config.toml
n_layer = 8
d_model = 384
n_experts = 16
experts_per_token = 2
d_expert = 288
d_shared_expert = 256
activation = "swiglu"
moe_layers = [0, 1, 2, 3, 4, 5, 6, 7]
router_score = "sigmoid"
normalize_top_k = true
routed_scale = 1.5
balance_loss = 0.000358
balance_bias = true
init_std_router = 0.00808
lr_router = 0.000494
n_head = 9
n_kv_head = 1
head_dim = 64
vocab_size = 8192
norm = "rmsnorm"
norm_place = "pre"
norm_eps = 1e-05
positions = "rope"
rope_base = 10000.0
rope_fraction = 0.75
qk_norm = false
attn_scale = 0.125
tie_embeddings = false
parallel_block = false
init = "uniform"
init_std_qkv = 0.0236
init_std_o = 0.00589
init_std_up = 0.0236
init_std_down = 0.00589
optimizer = "muon_variant"
lr = 0.00749
lr_mult_o = 1.5
lr_mult_down = 2.0
beta1 = 0.95
lr_head = 0.00634
grad_clip = 2.0
warmup_steps = 200
schedule = "wsd"
decay_fraction = 0.568
decay_shape = "linear"
final_lr_fraction = 0.1
batch_tokens = 65536
seq_len = 1024
doc_mask = true
train_tokens = 401500000
steps = 6127
dataset = "wikipedia_en"
Below are experts of layer 4 (counted from 0) of a mixture-of-experts language model. Rows are named router (the router's row for the expert), gate (a neuron's input weights, with its number), up (a neuron's input weights, with its number), down (a neuron's output weights, with its number) and show model dimensions 0-191. Each number is 50 + 10 x the weight over its row's rms, rounded and kept within 0 to 99.
After each expert's rows: "mostly gets" lists some tokens that are sent to it at least half of the time; "raises" lists some tokens whose logits its average output raises strongly, later layers aside. This comes from a sample of Wikipedia text that the model never trained on.

# expert 13
router:66 35 50 40 49 55 39 64 44 67 53 41 62 38 50 41 60 38 56 41 60 61 46 49 43 59 31 52 48 47 48 53 44 56 60 46 38 55 43 44 56 29 36 33 44 52 51 36 66 65 52 55 32 38 76 58 45 35 49 37 43 52 51 60 58 58 69 39 53 45 24 43 55 61 36 55 44 43 49 60 60 47 54 41 65 38 55 44 72 46 39 64 43 60 62 57 52 41 52 54 41 49 74 50 51 49 74 50 16 37 67 46 56 65 32 53 52 48 61 50 54 47 41 61 45 48 57 64 51 43 59 50 48 66 63 47 50 52 51 51 54 58 54 42 53 38 46 51 40 68 52 56 58 68 58 62 53 41 52 72 60 54 33 58 45 63 56 39 38 47 25 64 41 42 32 63 73 41 54 36 47 50 49 28 45 56 45 38 41 68 47 38
gate2:45 47 43 50 40 42 62 43 37 55 58 50 67 36 61 41 41 55 52 38 43 48 50 46 46 53 50 37 35 51 58 49 39 62 68 36 53 65 50 58 52 55 38 55 30 40 43 32 43 48 39 39 43 49 49 65 42 44 48 30 60 54 58 52 64 51 42 45 46 64 54 47 59 42 32 51 52 48 46 78 28 57 67 43 51 49 31 40 51 25 48 28 53 42 64 52 29 54 55 61 53 60 58 57 48 52 71 58 46 42 40 67 66 57 39 32 45 51 46 55 42 63 50 48 47 79 51 51 48 39 41 46 38 46 39 42 49 52 61 53 47 65 60 56 48 39 64 34 54 49 54 43 60 33 44 38 56 41 65 41 47 28 33 58 51 42 73 45 40 61 62 54 58 51 57 45 53 44 42 60 47 53 40 51 49 60 49 61 49 64 47 62
up2:58 39 55 60 37 66 65 30 55 55 62 54 46 53 57 48 59 65 51 44 53 45 40 56 32 60 45 64 40 74 66 59 52 23 47 44 44 49 60 45 68 55 39 36 64 49 47 42 56 31 47 57 55 60 66 37 44 42 55 32 48 46 65 49 46 33 60 53 50 48 70 53 42 62 54 56 44 39 48 59 55 60 49 54 62 49 39 37 32 39 37 58 52 51 60 26 52 64 29 59 63 62 48 45 61 42 48 36 59 43 48 43 65 54 71 53 46 55 47 55 52 52 50 62 49 61 33 52 54 58 46 41 61 31 53 47 39 52 56 44 57 29 35 42 53 50 40 51 49 23 52 63 44 45 54 62 75 60 43 55 57 70 38 44 44 56 52 53 43 33 46 61 49 49 54 62 47 49 61 61 77 38 52 48 62 48 30 44 47 60 46 43
down2:39 55 59 44 51 47 37 52 48 53 35 52 42 53 44 22 50 54 48 54 42 35 50 44 35 44 32 58 57 66 53 53 49 45 51 42 41 42 39 42 35 55 55 63 53 47 36 34 33 44 71 66 62 52 48 24 48 51 54 52 49 57 42 66 64 38 59 69 40 60 41 49 38 47 47 52 52 58 53 19 40 46 60 56 63 65 36 46 46 48 56 63 52 39 38 59 41 57 10 42 39 49 47 38 54 67 56 43 45 43 41 59 49 49 57 45 42 43 43 55 46 39 57 42 37 43 33 66 57 55 36 45 47 46 32 57 30 57 36 57 44 43 59 37 41 51 51 42 40 59 70 42 66 48 27 41 57 49 61 55 38 34 51 42 33 49 58 56 52 40 57 48 48 51 65 57 63 54 62 53 43 38 60 44 54 32 31 64 50 49 35 44
mostly gets: "idd", "old", "oss", "urt", "ool", "elt"
raises: "m", "c", "a", "l", "as", "at"

# expert 1
router:53 65 39 67 45 55 48 67 61 52 77 39 53 44 71 53 58 48 41 59 44 46 57 34 34 48 61 44 57 38 61 53 52 46 51 44 55 49 27 51 56 34 54 48 48 43 29 45 56 61 42 52 47 39 52 58 54 52 33 49 38 62 56 40 61 60 57 44 55 35 64 51 49 51 39 59 32 50 42 73 51 55 45 55 48 58 44 67 58 49 35 55 49 56 44 51 46 58 47 49 53 51 65 48 53 42 65 46 52 54 50 69 44 38 42 44 67 61 43 47 44 37 48 49 48 60 68 60 48 47 37 79 52 64 52 74 61 40 65 48 64 52 55 41 56 49 60 35 30 50 66 46 53 58 64 71 58 38 34 48 41 66 46 44 55 61 38 60 35 37 50 51 51 51 41 63 53 55 59 47 78 60 57 50 47 42 48 31 45 56 54 58
gate2:54 38 44 62 49 73 49 54 37 50 57 30 50 53 54 48 49 46 55 52 54 33 55 61 36 40 69 56 66 66 51 50 63 56 41 46 67 58 54 63 52 36 58 46 60 41 48 52 41 37 47 45 44 49 58 60 62 37 21 45 51 43 42 61 55 63 42 37 35 48 44 46 39 43 55 36 28 56 41 57 43 47 46 43 43 55 55 47 64 49 44 66 44 50 42 47 60 55 43 41 43 59 59 45 47 57 51 46 44 52 70 52 54 57 53 71 42 54 53 53 44 51 53 60 52 61 54 45 47 76 53 50 55 49 43 70 49 52 68 52 41 60 60 31 39 64 56 56 51 51 20 41 53 61 53 48 54 64 36 33 27 44 35 53 55 46 52 61 49 35 46 56 52 38 63 48 61 52 58 30 51 47 62 51 36 56 51 48 47 53 46 45
up2:40 46 58 46 46 43 45 41 65 51 56 48 50 37 36 35 62 46 50 49 48 49 29 64 59 60 59 55 40 54 58 52 45 38 43 64 35 50 71 53 49 56 53 28 30 48 33 57 55 54 68 65 52 32 41 43 44 63 57 28 54 55 65 53 58 46 65 46 57 54 60 48 55 57 47 61 49 64 55 56 56 56 72 38 49 55 50 46 26 54 46 41 56 61 44 71 33 45 56 36 71 41 46 66 51 53 60 53 49 65 30 68 24 36 49 38 45 52 49 36 44 45 49 45 61 42 43 50 44 45 52 58 72 68 62 43 44 35 37 53 54 41 43 46 39 40 44 57 52 33 48 50 54 51 62 54 60 37 54 57 61 72 61 64 33 54 39 53 39 68 63 42 41 43 47 38 31 63 45 51 58 52 29 64 54 47 58 43 31 49 44 47
down2:33 59 47 60 56 40 48 44 40 48 38 55 54 28 41 40 54 57 46 50 64 64 44 39 62 48 48 54 40 41 47 43 28 55 47 50 46 54 62 39 41 65 52 48 65 53 36 53 55 48 58 46 55 64 54 58 50 59 33 50 41 64 39 55 51 51 56 23 46 46 48 48 45 58 40 47 41 56 53 61 47 69 50 64 46 61 39 57 44 45 37 53 36 54 42 49 41 63 54 43 51 52 49 40 59 50 46 32 57 48 31 57 58 68 52 51 27 39 31 46 47 43 39 55 51 30 42 51 56 47 49 47 39 52 59 63 63 59 51 63 49 66 62 50 40 49 61 48 38 59 68 61 32 52 41 58 57 43 35 58 64 37 31 52 49 69 51 74 58 58 49 65 51 44 36 59 62 58 62 38 30 46 45 59 63 34 39 46 43 53 52 63
mostly gets: "ograph", "cess", "lect", "ical", "ular", "cept"
raises: "y", " and", "ar", "ul", "is", " in"

# expert 12
router:53 72 53 45 51 39 58 48 59 48 58 61 54 44 46 43 62 42 41 46 64 37 47 51 56 50 58 48 69 43 45 51 42 50 51 52 44 40 43 41 67 37 48 36 37 56 37 51 61 61 36 53 41 56 54 49 48 38 44 42 33 65 65 58 44 65 63 54 69 52 48 38 54 53 50 33 45 54 36 55 57 54 51 60 58 48 51 25 64 34 61 52 53 60 54 47 62 51 49 42 61 42 68 32 54 37 72 65 50 46 54 56 52 46 46 55 59 38 48 42 37 35 40 59 40 48 46 42 55 52 45 66 41 55 38 69 64 37 41 39 55 65 49 45 64 55 39 47 46 45 36 54 61 58 72 61 48 46 59 52 54 60 46 53 38 59 60 55 35 54 54 47 32 44 53 40 54 41 48 48 62 55 52 44 44 37 51 52 43 53 57 45
gate3:64 53 41 28 36 43 52 48 69 40 53 62 58 32 50 51 72 60 28 56 56 56 47 51 67 46 68 42 50 57 61 60 56 43 56 44 45 50 63 40 49 59 49 49 48 57 48 29 39 47 62 42 43 37 59 36 66 49 62 58 36 59 47 55 35 72 65 48 44 51 56 56 45 42 47 49 61 42 28 57 53 46 50 62 55 45 65 46 56 41 67 47 49 40 42 44 55 47 47 49 53 40 45 63 52 63 36 69 30 62 50 65 52 40 51 33 28 40 33 34 44 50 31 42 42 56 52 55 56 51 46 47 54 50 44 61 36 37 55 71 47 38 49 38 68 57 41 42 58 60 45 52 50 63 62 41 55 53 33 42 41 46 53 33 39 50 49 45 50 46 50 56 38 53 46 38 53 63 44 40 52 47 52 51 47 61 35 61 64 59 51 59
up3:43 48 41 38 45 45 44 52 58 59 64 77 40 61 57 41 45 64 66 56 48 45 44 73 35 51 63 43 43 40 35 38 53 48 51 40 63 49 52 56 51 36 65 56 58 47 64 57 49 54 50 41 50 49 45 52 68 41 60 43 58 53 67 37 51 55 58 55 45 40 48 61 54 56 51 72 58 73 57 41 60 44 60 58 65 42 43 33 69 46 60 33 48 44 48 50 42 44 47 38 45 31 41 42 30 34 51 41 57 42 52 59 53 39 39 55 60 57 59 43 54 47 54 38 37 52 56 62 46 28 54 43 48 45 47 79 29 46 53 40 43 48 49 68 50 51 40 66 59 48 53 49 32 48 38 40 48 41 47 48 58 52 41 57 56 74 62 53 59 60 48 42 34 22 31 56 43 49 49 59 44 38 58 32 60 60 46 46 55 39 54 67
down3:55 53 64 66 41 47 59 54 55 44 36 43 56 26 41 62 46 66 48 75 52 55 34 36 71 41 45 42 45 57 38 57 54 46 56 59 39 32 38 39 50 74 43 58 40 41 61 60 59 48 40 51 30 63 50 45 51 49 62 46 43 53 34 59 50 48 52 44 29 69 44 51 43 48 52 54 57 52 65 53 55 67 55 52 60 48 62 56 36 42 39 61 59 49 47 67 45 49 67 56 47 54 39 45 49 52 45 45 48 55 38 62 69 46 73 59 69 44 46 59 52 37 67 46 56 47 39 40 61 57 54 46 68 55 36 51 50 62 42 60 53 46 34 41 33 58 50 42 53 48 51 38 31 36 60 50 60 52 39 51 72 57 51 59 45 53 55 54 58 55 58 76 38 53 54 41 34 47 40 46 35 56 51 42 65 50 39 34 43 54 52 55
mostly gets: " one", " three", " two", " five", "55", "66"
raises: "-", ",", " (", " and", "/", "."

# expert 10
router:66 56 38 52 39 44 45 43 33 56 63 67 44 44 48 44 55 57 55 57 55 33 49 52 56 52 56 44 54 51 58 53 42 55 53 53 51 47 31 57 46 52 61 40 31 69 44 34 56 56 42 52 37 47 57 58 56 22 46 36 41 70 59 44 47 59 72 47 58 40 60 44 50 40 56 59 43 44 43 58 58 48 49 39 62 45 38 30 56 43 34 59 61 49 44 51 60 40 45 38 48 43 62 35 63 36 66 68 35 66 52 51 45 56 32 63 44 68 56 61 42 59 40 61 49 46 58 60 51 54 39 49 57 58 43 52 57 28 52 50 57 48 44 30 54 48 37 34 39 48 39 58 62 46 54 56 51 45 35 48 40 51 43 39 60 42 42 54 43 38 45 47 45 50 48 52 59 38 59 43 58 52 53 28 51 34 37 53 63 67 58 53
gate5:38 49 55 48 43 58 72 46 59 68 53 67 51 55 44 43 57 46 48 39 50 46 46 45 45 54 50 48 36 33 37 42 52 42 40 51 46 56 28 60 45 43 54 46 69 56 54 68 58 39 64 50 59 65 62 45 50 32 33 51 47 48 52 48 48 45 44 37 50 49 50 48 50 66 62 42 37 44 51 59 46 59 58 38 40 45 51 38 38 46 46 49 53 76 52 52 29 48 60 50 42 51 44 57 59 45 41 60 51 48 44 45 63 65 50 58 66 35 67 23 37 50 68 62 58 60 62 54 47 33 52 29 58 53 69 39 50 52 56 52 53 50 39 54 57 43 48 44 51 53 63 54 46 39 50 45 39 34 61 31 33 45 44 61 67 64 67 40 66 52 33 44 32 53 44 43 37 71 48 42 44 61 54 44 37 60 49 55 46 57 50 57
up5:45 51 37 57 46 50 43 43 59 42 45 28 52 55 68 57 38 40 36 58 45 54 55 48 34 63 41 51 60 47 52 38 62 63 47 56 64 51 50 40 73 56 60 51 49 53 45 41 48 56 54 43 36 48 50 48 52 54 48 49 45 48 37 36 39 40 53 61 67 62 66 64 60 58 41 58 56 53 57 59 42 44 44 63 61 56 50 75 48 55 70 49 45 48 49 62 49 36 55 49 42 45 56 45 46 53 54 35 54 52 63 53 61 40 54 46 53 50 32 67 46 54 32 33 47 35 54 53 23 44 45 61 63 44 35 71 34 53 59 48 44 48 52 44 43 43 36 58 41 50 54 61 53 47 50 41 50 58 37 49 58 33 48 66 45 42 27 37 54 36 56 54 71 51 50 56 54 39 41 41 57 50 41 47 50 43 46 37 52 35 37 40
down5:28 61 53 49 44 48 49 27 49 29 55 42 52 44 45 45 41 55 55 61 72 51 48 42 53 49 70 51 65 63 33 35 54 51 57 62 48 36 50 47 41 47 40 58 56 62 40 44 66 61 66 57 54 42 69 66 37 50 52 46 58 51 35 66 44 51 30 38 43 57 40 51 46 62 58 47 45 35 57 61 44 40 58 42 50 26 72 59 41 47 45 53 45 44 45 52 50 53 60 52 59 47 43 39 35 30 31 55 64 44 60 50 46 45 47 56 60 44 46 54 55 55 51 55 47 52 44 48 55 41 69 63 51 29 68 46 47 59 50 57 35 27 45 49 52 69 55 59 53 54 24 50 64 44 59 46 47 41 58 61 59 70 51 61 56 56 67 49 39 66 56 61 41 60 54 48 43 49 51 60 64 50 55 42 43 70 57 48 59 43 45 50
mostly gets: " ", " (", "–", "(", "0", "1"
raises: "16", "18", "11", "17", "19", "201"

# expert 4
router:75 51 40 49 46 56 55 51 36 66 61 41 56 31 43 50 54 35 51 49 55 51 65 66 42 44 58 35 44 47 60 71 45 43 54 63 34 64 47 40 33 42 41 37 34 63 38 33 51 60 59 55 57 37 52 67 40 51 43 62 48 51 58 49 54 61 60 44 49 59 37 42 53 71 38 37 41 42 32 54 45 57 60 38 54 48 45 39 53 69 45 56 49 55 54 39 51 47 74 49 45 26 76 52 48 40 53 53 52 37 60 77 45 59 45 41 53 48 65 50 47 52 34 73 50 57 62 45 47 58 33 51 32 52 41 58 58 30 43 35 61 58 51 43 54 45 47 40 46 75 29 44 61 49 55 61 57 49 43 39 43 43 45 65 60 58 45 55 53 59 46 51 54 49 50 57 48 48 43 48 45 54 56 47 63 41 40 43 41 40 52 46
gate2:45 41 51 53 63 45 54 41 46 42 66 33 57 51 46 54 57 55 51 56 63 53 62 55 63 61 52 46 32 54 61 46 62 42 44 53 44 55 37 30 57 28 44 43 58 43 61 64 53 56 59 52 47 54 68 45 40 54 61 46 62 33 32 55 47 48 44 51 58 58 47 53 50 43 41 50 40 59 51 42 60 51 44 56 41 56 54 51 48 46 61 61 59 55 40 39 72 41 58 46 50 53 46 50 53 45 61 60 60 42 71 57 36 31 38 60 47 48 45 62 44 63 23 53 57 36 48 49 44 57 48 53 62 52 49 55 58 59 64 36 62 57 60 41 51 66 35 72 60 60 44 60 56 53 52 49 59 54 68 60 42 44 49 39 57 36 57 59 58 38 42 44 52 46 58 51 52 53 67 62 45 54 58 35 56 62 62 43 71 51 49 62
up2:51 51 43 49 63 45 64 51 36 57 43 44 30 36 75 49 46 48 45 52 72 43 36 66 47 43 29 59 38 58 57 57 61 51 44 41 25 62 53 27 42 32 33 50 43 53 50 38 46 52 28 65 50 65 50 45 61 49 41 52 44 46 55 59 48 51 62 39 48 64 52 31 59 58 39 39 63 35 55 59 49 57 41 51 59 37 47 40 66 40 45 71 38 41 57 61 43 38 25 44 40 52 48 44 42 53 46 43 37 59 51 47 53 54 33 38 48 56 44 38 57 62 59 58 28 55 46 51 36 54 56 57 48 49 46 53 59 69 39 58 40 40 42 53 53 53 48 53 64 36 42 56 44 45 66 51 55 39 56 46 65 33 62 68 39 53 42 51 63 49 39 49 46 48 55 40 61 66 48 57 48 66 41 47 37 49 54 52 58 36 47 33
down2:54 47 39 53 32 45 41 49 66 31 56 53 72 51 57 46 49 45 40 59 60 62 45 69 55 40 58 49 49 65 37 42 44 43 50 54 54 47 52 46 48 51 57 55 56 36 49 61 56 45 60 30 50 46 49 37 57 47 61 39 43 56 51 46 29 32 62 41 35 53 54 61 56 47 32 29 59 50 39 57 43 48 50 70 44 45 52 68 53 46 34 62 40 40 67 28 42 48 51 46 48 59 75 55 57 53 58 35 37 42 58 53 37 65 48 60 42 67 27 45 44 53 50 73 38 59 52 74 49 41 54 63 34 41 60 48 59 38 43 64 65 42 49 56 65 64 50 46 68 55 51 42 57 53 55 43 36 70 53 46 57 45 41 44 47 36 50 61 45 50 30 51 43 50 53 50 53 57 41 61 28 62 46 47 47 64 33 59 42 57 40 61
mostly gets: " became", " been", " acc", "-f", " dep", " g"
raises: "ol", "ra", "or", "re", "ut", "un"

# expert 14
router:63 56 43 60 54 44 41 61 35 57 57 43 54 40 58 47 56 44 42 56 48 48 42 42 42 54 48 46 63 60 50 50 49 45 49 51 59 48 32 43 51 33 34 56 33 69 41 45 47 62 31 45 49 41 64 54 48 45 32 55 33 47 51 37 41 64 62 45 59 45 44 68 59 52 36 51 38 52 44 54 47 63 52 43 70 56 46 35 52 50 30 41 61 63 47 67 41 53 62 46 52 42 73 43 57 55 64 62 46 32 64 56 50 59 51 48 57 66 42 52 55 39 38 59 43 23 61 55 49 44 44 66 51 56 49 67 53 25 67 39 57 51 44 47 57 40 49 40 47 46 27 35 50 68 67 56 42 45 43 58 60 52 47 56 45 47 49 47 34 46 32 72 41 36 61 57 57 47 57 46 53 45 49 37 58 42 48 49 38 48 37 52
gate2:59 52 45 27 52 48 51 52 31 58 54 59 50 49 39 37 64 42 48 59 53 35 47 44 47 59 47 49 64 44 47 55 48 51 40 64 46 51 71 52 39 48 52 47 33 58 38 39 70 53 34 57 45 58 43 64 48 58 47 62 61 46 34 47 73 55 60 54 34 53 57 53 57 40 43 48 42 47 38 44 62 53 73 46 50 53 49 55 40 54 42 43 31 65 55 53 39 20 51 50 73 41 54 62 43 55 44 66 59 64 53 49 58 63 64 51 68 57 45 41 57 44 38 41 41 55 65 33 50 60 43 36 52 62 48 31 52 46 76 60 53 42 60 48 21 63 52 49 40 49 69 55 51 63 43 67 47 39 58 63 52 56 25 49 52 42 61 66 62 36 44 60 34 43 46 53 74 42 66 55 50 50 61 46 54 50 64 59 48 62 46 65
up2:42 51 42 64 47 40 58 54 41 64 41 47 65 52 60 54 51 48 57 57 52 47 46 41 57 42 42 61 51 54 55 34 40 52 51 48 50 52 60 56 43 50 39 33 39 44 31 46 43 50 44 49 56 64 63 47 47 46 41 40 59 34 41 53 51 29 30 54 41 64 42 47 61 38 31 53 43 45 44 56 53 41 62 57 63 43 60 38 53 50 29 49 60 59 46 40 54 35 60 68 48 40 39 45 49 53 23 54 50 24 40 36 53 59 62 66 54 52 53 57 62 49 48 52 52 49 59 42 57 40 51 41 37 34 51 51 36 58 58 64 51 65 83 60 56 52 33 38 78 61 58 46 58 52 38 74 33 49 44 44 44 54 41 47 53 42 55 50 66 31 56 61 45 35 52 64 60 53 26 61 37 50 71 50 43 59 45 62 69 51 67 43
down2:45 42 58 65 39 37 48 46 34 61 52 46 35 58 40 41 53 63 53 49 59 66 45 45 32 67 49 62 48 40 44 54 54 66 49 44 49 55 47 72 44 61 58 54 61 47 48 43 47 44 55 59 54 56 38 23 46 58 54 53 69 38 40 49 58 40 47 49 30 49 56 42 39 63 37 63 45 39 66 52 46 53 40 62 61 54 66 55 47 54 51 47 43 60 36 42 53 51 62 39 41 46 32 34 59 49 65 46 68 46 34 44 45 41 55 43 50 39 60 53 29 59 37 66 47 64 38 34 53 63 59 48 55 49 51 51 56 51 64 40 72 48 73 39 44 44 62 55 69 51 54 54 43 36 47 40 46 37 51 42 71 40 56 46 47 58 66 53 44 52 44 48 50 59 48 29 27 36 61 41 38 44 51 42 58 51 33 42 46 49 44 59
mostly gets: " M", " L", " F", " V", " P", " R"
raises: ".A", "ul", "O", "oss", ".", "ig"

# expert 9
router:51 62 52 52 53 51 36 66 49 58 51 50 57 43 48 47 58 48 44 48 56 56 43 46 62 57 48 56 51 51 51 41 42 56 52 60 29 51 46 58 46 51 44 50 35 49 47 33 47 67 57 42 45 41 55 77 54 51 38 42 54 57 58 42 53 46 63 49 61 43 53 46 74 46 49 37 49 51 38 51 62 62 53 48 70 52 48 55 50 50 49 57 67 64 60 52 62 57 43 31 57 31 63 41 59 38 43 60 48 55 55 68 59 54 44 67 56 39 41 46 51 65 36 52 49 36 73 62 62 56 15 50 54 53 58 54 45 38 56 45 32 44 53 43 57 45 47 27 33 42 44 43 54 54 59 56 57 38 32 46 52 56 52 67 54 46 51 50 41 55 33 62 45 40 58 48 40 30 46 47 58 53 49 45 41 40 52 39 54 46 37 39
gate3:49 40 49 65 79 62 37 43 43 42 55 52 37 22 56 20 62 43 57 29 58 52 37 42 40 78 51 41 42 61 47 45 52 61 47 47 33 50 47 53 56 42 62 45 50 64 47 49 48 46 42 60 65 35 50 48 49 60 49 37 58 46 54 52 47 52 64 29 63 42 57 60 41 51 56 36 46 56 56 52 32 62 52 51 51 40 54 42 38 60 49 59 51 46 55 49 61 48 43 43 23 33 54 48 55 48 48 52 44 43 53 52 58 43 50 65 51 53 45 47 57 55 55 58 51 54 58 64 41 50 51 53 53 39 37 37 68 56 59 56 45 49 59 45 50 56 38 51 51 41 64 34 54 47 43 45 54 56 56 65 41 49 58 41 48 65 51 83 51 43 42 53 45 41 58 40 46 48 54 55 66 45 47 33 63 43 61 52 56 48 55 57
up3:42 51 65 36 54 46 55 45 34 65 51 32 58 53 30 51 55 49 42 52 62 42 23 69 37 64 50 59 22 54 37 57 46 37 55 43 50 59 54 44 56 58 52 52 42 54 35 40 73 65 43 70 53 51 50 44 55 43 58 30 56 37 70 38 64 58 54 47 45 71 65 42 50 44 62 40 53 57 56 45 52 53 62 56 46 38 66 54 43 52 45 61 28 43 52 57 38 71 46 58 45 47 56 56 50 58 56 50 59 51 44 57 67 58 41 47 35 52 36 42 55 44 44 55 67 52 69 67 49 43 53 58 39 37 42 48 60 57 45 42 62 56 52 60 53 30 61 54 63 46 39 37 49 44 51 62 45 56 56 37 38 61 36 43 45 39 53 62 33 54 63 50 49 55 54 60 40 75 46 38 57 58 52 65 47 52 67 38 57 57 45 37
down3:45 39 58 62 34 53 36 75 56 53 45 50 63 48 47 42 46 45 52 36 51 58 39 63 44 41 53 58 48 47 62 48 50 63 42 61 56 49 50 63 45 38 43 60 42 50 51 40 58 35 55 31 45 59 42 60 66 35 53 57 57 53 50 38 40 49 53 47 59 41 52 64 42 52 42 44 43 54 62 34 56 53 61 41 43 54 37 39 35 54 58 58 59 44 43 42 39 60 55 57 49 36 43 47 56 42 41 47 44 59 44 42 68 59 46 43 39 47 56 56 33 48 44 43 72 49 49 63 43 74 35 55 64 44 52 57 29 45 38 30 37 56 46 32 55 61 57 55 49 46 32 33 44 60 37 72 53 53 52 40 48 55 39 59 46 40 49 48 45 48 45 51 64 35 50 62 44 38 57 48 42 51 71 49 59 40 54 25 52 62 44 62
mostly gets: "ations", " him", " there", " released", " won", " area"
raises: " in", ",", " and", " at", " of", ";"

# expert 15
router:66 63 55 45 48 62 45 35 52 51 56 54 55 35 60 59 62 35 52 45 59 15 61 48 50 63 62 35 56 44 48 52 51 69 63 65 54 54 42 52 55 60 35 33 45 50 37 35 56 59 36 64 51 47 50 49 49 30 45 57 57 56 51 50 44 52 54 54 67 44 45 67 68 61 57 53 43 62 26 47 43 46 52 39 70 57 56 48 65 50 52 57 57 47 43 47 48 58 55 42 49 36 64 27 55 52 58 68 52 41 59 52 47 42 65 53 48 59 45 56 57 57 32 49 39 31 65 64 62 50 32 56 49 61 57 51 44 46 48 39 43 37 53 30 55 56 46 48 45 44 55 35 70 53 59 64 46 49 49 46 38 39 35 45 40 52 51 62 36 51 49 50 36 41 33 48 57 65 44 47 44 48 56 55 53 41 54 48 67 59 37 33
gate3:52 56 60 43 51 37 41 42 45 67 50 54 61 34 42 47 55 39 44 53 50 40 46 49 27 53 50 59 40 50 62 62 59 38 55 52 43 62 58 44 49 42 48 57 43 54 51 48 43 45 45 40 58 71 41 26 43 64 37 48 40 78 54 24 49 55 45 62 54 57 66 59 25 56 48 49 40 45 62 59 34 59 55 45 51 57 49 61 55 41 51 60 38 50 69 47 52 38 41 33 37 58 51 31 69 22 46 49 45 52 42 57 39 33 51 49 53 65 54 47 45 47 59 49 49 52 55 30 54 53 42 53 50 67 48 39 30 42 51 36 55 58 45 61 46 39 45 52 43 56 50 53 72 61 55 50 44 45 57 44 44 33 49 57 33 58 56 43 67 57 38 53 40 35 42 44 53 42 54 38 46 51 33 39 51 55 55 49 67 58 51 48
up3:43 40 29 55 51 40 52 20 43 54 45 42 30 43 49 82 32 43 59 46 46 60 54 36 43 45 48 48 62 49 22 60 57 44 58 37 52 52 56 46 62 57 54 58 50 57 53 36 47 43 50 32 53 56 44 51 68 61 62 57 49 48 44 63 48 48 48 53 58 44 51 62 29 48 38 41 39 56 52 56 68 51 62 55 46 50 49 44 58 30 48 49 41 56 54 31 51 51 48 58 54 55 63 66 51 36 49 22 54 28 47 38 54 52 66 41 57 32 46 55 37 56 42 48 56 45 66 58 38 51 62 62 44 60 49 42 50 61 36 41 50 38 55 58 52 36 69 55 48 41 35 43 48 63 52 51 50 43 51 66 54 47 64 61 42 69 39 56 58 60 46 54 59 32 53 47 65 54 49 53 34 60 46 57 46 39 68 60 47 46 35 45
down3:45 54 66 46 65 58 57 45 59 47 63 46 60 60 42 53 45 52 52 56 48 55 51 49 55 32 45 41 61 50 48 57 32 53 64 57 48 55 33 46 60 55 60 50 48 55 49 48 33 48 58 40 53 52 64 51 76 54 36 60 46 52 45 48 26 58 36 38 43 53 50 53 53 48 59 60 40 63 54 48 66 33 58 54 34 36 58 52 39 45 52 37 44 37 59 71 50 36 38 23 44 41 46 29 51 40 61 47 51 58 47 32 49 64 62 52 64 33 64 48 45 53 52 69 50 54 48 64 51 50 46 47 46 51 57 56 35 42 44 49 64 63 55 48 39 54 75 50 64 44 45 45 41 50 40 40 61 75 43 42 56 33 47 47 56 49 62 57 45 55 50 36 66 42 58 41 51 42 55 41 57 43 44 46 52 51 54 45 41 40 57 37
mostly gets: " York", "ford", " Smith", " James", "ton", " France"
raises: ",", " and", " (", "'s", ";", "."